Experts of a small language model: 16 experts in each of 7 layers, 1 pick a token.
Below are experts of layer 7 (counted from 0) of a mixture-of-experts language model. Rows are named router (the router's row for the expert), gate (a neuron's input weights, with its number), up (a neuron's input weights, with its number), down (a neuron's output weights, with its number) and show model dimensions 256-319. Each number is 128 + 32 x the weight over its row's rms, rounded and kept within 0 to 255. Numbers have three digits each.
Before each expert's rows: "comes after" lists some tokens at least twice as common just before its tokens as in all text. This comes from a sample of Wikipedia text that the model never trained on. Tokens count by the router's weight.

# expert 14
comes after: "\n", "\n\n", "\" ", "Born", "by", "\n  "
router:149132140137133099153000108211134068121150211118149082117157088076160122125151155128118108169133140128074172130101082086092112154046101130138092152170185208170076176133071099077078111191125133
gate0:157130123080128135120137160112126167126098189139132091125195116124129118111148166120185058070155111154132145101123146133133109136130144029162162170207124165115128143145092130106130154133124082
up0:124078170020139116128124208096105142137104212140106115126146127148078123133130177139175128060137119171130144091151116144121126124139131096174123169129126214120121100098109124163134163142127072
down0:067080127138115076124124064134113086144131168092139127108143102176102076134135142143130128185159162094114186147120151131118110132098128146148115087147087133100095112169086135118145121095126112
gate1:202082145134151128117105122124132128212155175132155118149089066085140125161151101132122107077140122142205124100146162160105125138108090132135145131133130128127131094125128175166082115128182129
up1:152057177119185128103135105129130096205199116135143139132093118049109128129116126121131130105139110181169107109168141160138120115116035135152146071185116161108094126131145154177094094132204148
down1:099136167140122073146099101175148148134120133088139152102122122135126133129125118111190135104186162134132123162146086188047125077121097126129119135137158144107180119082098141221098142191176095
gate2:137120129105130145130111189116117150165133094144106221050088111121171127091174123125108136126199124104144114086119128129127051132157197112126091166127116131136148188106129117122124227204115108
up2:142097115125150148131126117128128141151154119142092240118064127168140166089118090132091175136159108154117076125134127181116109130189153105144108172125122139122163200096126114127085156147105125
down2:209098103122160087136179189146098139130142061114132064165206118122135128113187127114117144156097147084083106109172115139124105050137086193138137096116126132060049137083094115127054120137170153
gate3:192122097128124071088116132105107138107130110186109115160194152131129105072143119095073105137131121115096111102114118202140110132200124134118129180121122107114250080122129115154038108042164070
up3:154092104144147106113112141099127129126136107170065105130184148130142104087118093074091107139131125129107096083126115208156116141184086145129122179126105125059212118120106108182079072066116091
down3:144137131144138135126124112099066124120167143116093127184096141130149119143116244182131129156095204122139104226114053177102124121144149126150173125100126143122127164168115122132127082188130175
gate4:095147102121132165097190126091140092137052124123166116144109115133037120146136216127156149098040147136142145076113164195132117115116105155155150140077073090140121099147117129081137144118148129
up4:109140098114143118093136121093137142110073136113161148151115191063065162134129168098124147092069166177140149093103124124207131117167110140134209240113106083148130130148137114066154151133109112
down4:147115136197150169121135171113108115135137126129136139095142142100146160127130125120123095136133112147116113144167138130098084090142122160007118130139105117139130129137106095067135128158138179

# expert 1
comes after: ".", ")", "==", "|", "===", "s"
router:175114096126179099087000087164158136117104165183190177162126109084107151117084092125135115163150117152124141101140120132149074083099131116203094124112141086094184106135148118097146120084167086
gate0:129166117115255155117255162116143124122122123128127128111166100145106142155082122117147126139164126158148152136119106101131118128124136122146180152124086112126151061128206152108138074102098130
up0:104154096117183190129180128125076069197119101140128135099142101130109136171036051076218113077127110124110175134104096137162169135126103123128186147103089081152129103094141171091129108119125111
down0:188113109176114145155132107212125160133129118130124158187128084111120066174132128152091146137139187093050123065191132137085136127090102125121120135124106160124128132085127071141105122163119129
gate1:195145107068133114149048132132168130167118110085139123137112099140158144127112146140119141128149073176122187078091177113180115125159134118116140127181128149186143143094124043077120082130094144
up1:178144128032145097149088117159116187156111102104146155141129066119197091108089135141124119183195096232164232033118155081175148120118128119203122129167074115158154132169120083102124123075103120
down1:126150178112128155131120125147133128146128084180127146130176073176123065135122152135166077165130132147119124120133124128129152106161161067202131188167130088136091132187110142115120029214107125
gate2:129023113099165197070127131136119180089095139134121096134078115118119116108106127126106138170146151105117129083145155129099162116134084142158134149128134172139121133118100163171127108080119133
up2:138080096108169205109077088137134151089119134112124048149075121098092127149131115126116166110135159137099119116145122123078144108134077154149134171135155208131115121095096171152081108124102115
down2:092128138126141082180100096031050099115118131127115149096193121144152088121147151199161107151094087084158122108120118129132158118126133091103078119115145124136108128140136075140134120114115128
gate3:131081127129164149081124085164137077130146143122109098165130140129134142177129163136140118142044126174126152083102132114109112129165127125128138125139154095125128136123095127117150044136113127
up3:139055105194132130127148073139140091129108145158111092153120121081168126127138199131149124185079145179149126094093159094123113095163147117144143098126133075124136081133084145106176046106140113
down3:166117113074142097121098128143129130125135060121107085128180074169126139149142126127147079110158118115141134130156081173114142142132166137141084098126137191065134142157173160153132146120115089
gate4:113139078121146197128092118140132126184140148133133141140134129132215096135101127123154134216127127119189119054124142150143102091110065096130177130123128141117148142125125123124161084128167116
up4:133144029070066135128083098123175119171098181096131158134153138091133126168094097114132132126140185113167125150110161208133105118119039127123173141112179113176142154097145081136151113125200124
down4:120149147155104145255124133088131125097193066200134129139065192149205131127129106124146149159094108110120121119147143115161135127054118141111085129141128132129111126151081105135127117157136131

# expert 12
comes after: ". ", ", ", "The ", "that ", "which ", "where "
router:153102118062122168121000112125117103152114205165136162185149155120146127081129142155134121147120135152122110072108140084134114108119116121171182134140144157156127140178111106182120165113120134
gate0:186154169121149126158132109110114143096103112095119175136118125135074161157121080143119146146143126148121133119126152158107136151142105127133073138162079121129128155129135112140139119086110112
up0:189120172139196136127131098122136156131121139101081172180091096150005158124127098164129123140164085137142133174120194168093203096156124145107086112117126093150130134135167116116148117114108154
down0:131117104130127141127131074095118059130133113161102135187179097115130159127131114106136124112128117110170115128055090104136126111154119139161106158177150118092072116139173097138086138157146172
gate1:072127042120131111135101131122112161127168167153112139149078127096152090100062072040096120171111148123153086131135103142107066126118184134131133106079079157094164133069105107120190125155078134
up1:123098115087136048157130125125082166116134137131092100146132122125154125130079132106153130183103108146159100127167107135139064137053157150120097099079082128049128149111130116120213099154082140
down1:126128119099155113128163131160127132155100085129128056143118110141127145148116129094157149144098114147173083072125123121132153134127103120189178139079073132136171200092145110150174139152164126
gate2:105083108112127132116161128127114149081110196136163141117164112047183104082110141141166130147099075127125140112091196141089154124123158133133127094101147137108083087124150129147061152104155088
up2:111089133120117096100128140132118153021093193096123129075161126020192104117120109169151140141101104129124124124129153127117114144156136142139129081121150127120115088132123124176103141130134113
down2:184163117146123116125112153155123123158133097103135133151141109194154075185101113117133100169148146132164056139119124128155110134115105103098129147072163144140151086218132138131172166101067085
gate3:122124154111133151116158107094112130105151149132040168155113102150154128161081178104171125133138134148121099170186183118080128126130083133152180104123156115126111138128189088103159148193126154
up3:120128125122120111132114129144107135103192128132080129131101129151118180142126189061196136137124102134093122148155098118128128180120085162136135126099175090109124116125146092117159132209072160
down3:171160104091000117095104167218133137130116154142178125045121125079117150137204094124142132132156153129140141089110072153124124126078116077111176157109124131136122106104143136100110123118113170
gate4:138147127192060132106145193136138147109162131052161125137185128109102179152031086140110176106130127094092255130129129135115132122172102134172116136138172129174146143084084108079146138136130127
up4:120142123098083146113122128121147103090136130044161156136206128109131135133057108138077177118126118107144221165141135150153126112160105135155161129121174158193200139042063125111121127102135131
down4:132120182111090087135136188081126133105122179087168168068138141139130116107156164093138116117206110147123086141149134147124045152069100173124203118093129081055072077146141156162125144082139101

# expert 4
comes after: "to ", "the ", "of ", "in ", "and ", ": "
router:130128131125139120096137140132127123171161140150157144079095163151162111092038086134104106114135144157137096082129113146149107124144169114141059134106126117184137152169142153122102113199127126
gate0:122110128115155074163113116159114128181113130172176085113121145157165142080100128176156114133144144165099131140142125147118152161127143128126134109152145099146138121117112123123128141130080110
up0:128118117083167107131114137194143119192133124169181105099100200159137130079081119157152086114108140131102168117127130138108183125128174137147107129130155113209150143160077130126112152101121115
down0:134163200130142147127208060149106091228130107139150142121157052107111180109155073114104165151131124141171075097167134136123159128142138129127023107150183101128156088123134127116146153128092109
gate1:109120103185130182150119137104170045157105110088192192131170099160124149117077135195108112142119137161050155062073136161128146133150187140081162139089198102113101083164119105170137172129155146
up1:130135109200139135142097152109145069169114116100144159181117078163119147128109174201120051138101160173062123041083153194132226167135194133090133125128144103144123107131134126156105137133155167
down1:140121123116120113134255133151162077135127044126130139137129125161164138109136185187127068146142203172149121132117131085104178178122138136104174172081142135136125134133123131126074110077129173
gate2:132136153159105150088123202168107044148121105133134170161099166147179084170140065159112129198116128138131190102167102095085113132133123161127144127124123094114124117157149081086118104128159111
up2:125146134152116200099126106131070123127160125113162197111153176121209127213100109180132200141138124181119123124139107125070084131128146099140143121128131106109146181124116128112111070122114126
down2:194121129144084128103231179099087125174132088090153080148087099188205126127129189116092128165134130146128124088125098140140132124124129128091170130168124142133107100172133126064105129121125101
gate3:123124108128098198120116151136153128144142155158123175109187158152129098150089032162102148073124125165130149123097136159143105088134106126137145156132100119132078125155159117135133131077157132
up3:078112080110125144138101135091143183166086146210157150128157144180154124124160078179136138095158113158177157093097141179081126093125009125122129181138113137095104098143128126124143123138089141
down3:144121116136126108115134122156098126082116124108113101162146128142071058087141092131101126104129162118124142088126117128130104129128101072107131140174132175130159072124142145136125072137138123
gate4:198053104159122152127125124130184121153084099110147170091166134129144209123134123152087129121168125118124128105104194180156109118107133118156108164142128049203117120079166127150084147117142126
up4:173086073162130159196108078127142136186103132113125133122144135121171193134121107143168138124134076123127128095046148148129096117125083125158128199136137121176150146040133137182099147112123135
down4:128122113129167167110248136164091200138145150171198121144118128073136126148139130127195128111135104152136095136125104067186133128140124143086140135069104111103133134087113121120085134124110126

# expert 10
comes after: "\n", " ", "0 ", ") ", "1 ", "2 "
router:152095117124117104123088109093129110115141146108164151133101127099135136149071127172143095162099141130102150114109126135101143149089115140177117152135125113120080128144150107112169115194128162
gate0:133091077217134199123074082151132133123117196120028139167122155120123134135132170167149102084074105130075072138206114125090117094115182120188030108077200121140100137154141110175128041087063121
up0:117143076144145142164117128158155137129149157140000139126111144135086141137140152155143158094088149127053068129183129132110131151130181090142063058124115115109076135117091123138143000079056125
down0:134062187070132075133087125203113139142091125136149173112136130078174111108140114113138064142151130112163121137126065122162182109119127131138132037170140144015106113141113125171107113151202133
gate1:109110092165126049137127102128142128118156111151170126139119136123150109065088129130110151113044210144079105161128108100136095083068094180219131134168135106141145215148173180102099106197155082
up1:158131114124133074108136120129138129080129090169153150123140144110188112080093100124132079102069202161111096138122158034106101152127126178167132148162113155136126166120202136114108083121127080
down1:110145132112117125127162130058136093124142131182132152066140149132126135126124174096161101112135136129158198185131073053138191134107163122124095117134160120115186165096134128127138126103128187
gate2:138128196166134080118095112174103122133191165129126069134168195094103070128120105119160167147149130122130140114125176079157124181123125110121130100120160108129116119130118155114112158140125128
up2:177142197183132090143110131164090113111130134088107131202127147082115125091101118104115135138103090148134137061155142055139140152078140156148153112125143082164122143193167149131114160209110129
down2:130161127133174164106115125130121136213110135130128132134155170122124135043149119161129108134110127141132098130194186145176129173083130078118063127086187125173120111129128145113108124124120118
gate3:102120137124128131121082137161126125210173138153121123133080142112152188196055179147009124186083155167124114126141096096113119115119139137148129081124130070112098105040020138095165162217131140
up3:114164124175149121069091093127148102166117147129083153177000148138126141111115169154079125124049114142132102131133091121102131096134132163167128138120141093115127104071101124103139155166157129
down3:082121083064112130161146125187129130159132138073112110126101126120124108108136111140134126107188155109134056117099123059097101130176124127127167122083113128124128167180116118131171089167143144
gate4:109124129131122144132140060170128079128145180147099101062102118130123191128157170125076132109162156139121175118132128115160086136078119136124140026163166165130092117103146099152146133122045109
up4:131115134119118129164091123180137123142188168168128143094081140179127160104132113151101128169145144134118145133129096139204109159098116099084148084137157154155106138065121102130152189127069071
down4:129105151126130140125075195083099194096124075126100142204106115203094047119133186079089170111126108141159127140130142145160126105187090161133189108127126089113179118129115075164112148115137100

# expert 13
comes after: "| ", ",", "(", ".", "; ", "–"
router:110119146097126113117003155137112120138143187135109127167173126095078148150088153104074129155083132113140182043103109108130086149136138161126152140132161117094154154170155102106178160126124121
gate0:111134082191165097150080077138145124121164099139134126147160136095123128135075115116126138156128072174096105129063080131153098137152153085154097146136140073085129130143150119117141109139154117
up0:137164083159134117132114090124127202123152075132155116146187109137112118129059130122103157159167121197112069104047097133147112150136159085162126150200153087110160119179143149163153118125140126
down0:197134105092102072140100115168113107207112107124123107095139151103161135127155115129135131219124245118133131128091106196113165103121124179132143202121123098094148120131044046097138148147096169
gate1:197132122040120086139044133089082067120169194128156166114185187154113103128128116184175139202155112125157150109044147132119144114088093103161102131208144129129079143181126107107071132076133130
up1:184176118069101099141054125106126048122124093154133150112131177135123134129137116135131152205132050132138170105070164162151164137089121087165096123174143066136079184128173147088112129120142134
down1:147122125123098137149128196069114130131118076172128131089129177166143142126146112107129139161143113121077061152125191155147130119065119141113128101150126115126084137104132132109134132129136142
gate2:147077160221157152127112116121133112125126123143076128111158129118147116131033124152128129096114113139180180133127142123092115132119078126168082118184104139144112146136060126155152110128127104
up2:172122132153148160113150146128128132123128133143062130156137130078136080128102163223165118112090125123121126113046134089086091142132143149129083098156108129119147138122065129140116104113138125
down2:124103095142083106128138134129177138136041136160161131128120138127135128153139143170089130200130070148087129116104114204055121116130159113125127126104172113104093145076032142138128134102106139
gate3:152114125165136126103149125138154193086100139184066128078131122112148135167112078077094174134127027142118087190121153066133146130035131153156114094146107148098117139117171127157164112111086166
up3:135109116143145121088126122120155197127108133176102091133129080071166130181104110100112151185123075142146102178086183088119122120071124134165137112163150106089128086109178131137214135112122114
down3:127161128139093143075074107128125093136116074061151126145207043094133143135199171137130108215128137090126153136130169122143107128044121102148136116126169107193147121129193161093138130150080204
gate4:123115154125157122108135104155175136110135141141151105160149091050171125160149079140181138151122082126175143112077124124084167086106149169097144128127147135133166139142117067121120128084121175
up4:115162180116176128115128117204152137130174181147156152179156080099150121198135069136217155102106058119175136119115099172093203042062145127112150157105126137155216115169131095094095131150127175
down4:109155215093148145135238122122129138128129103197180178125144100149132131092116130020120161090177113149137135082129136142130118160180151128045129177154109115163137131118111108083128134108202131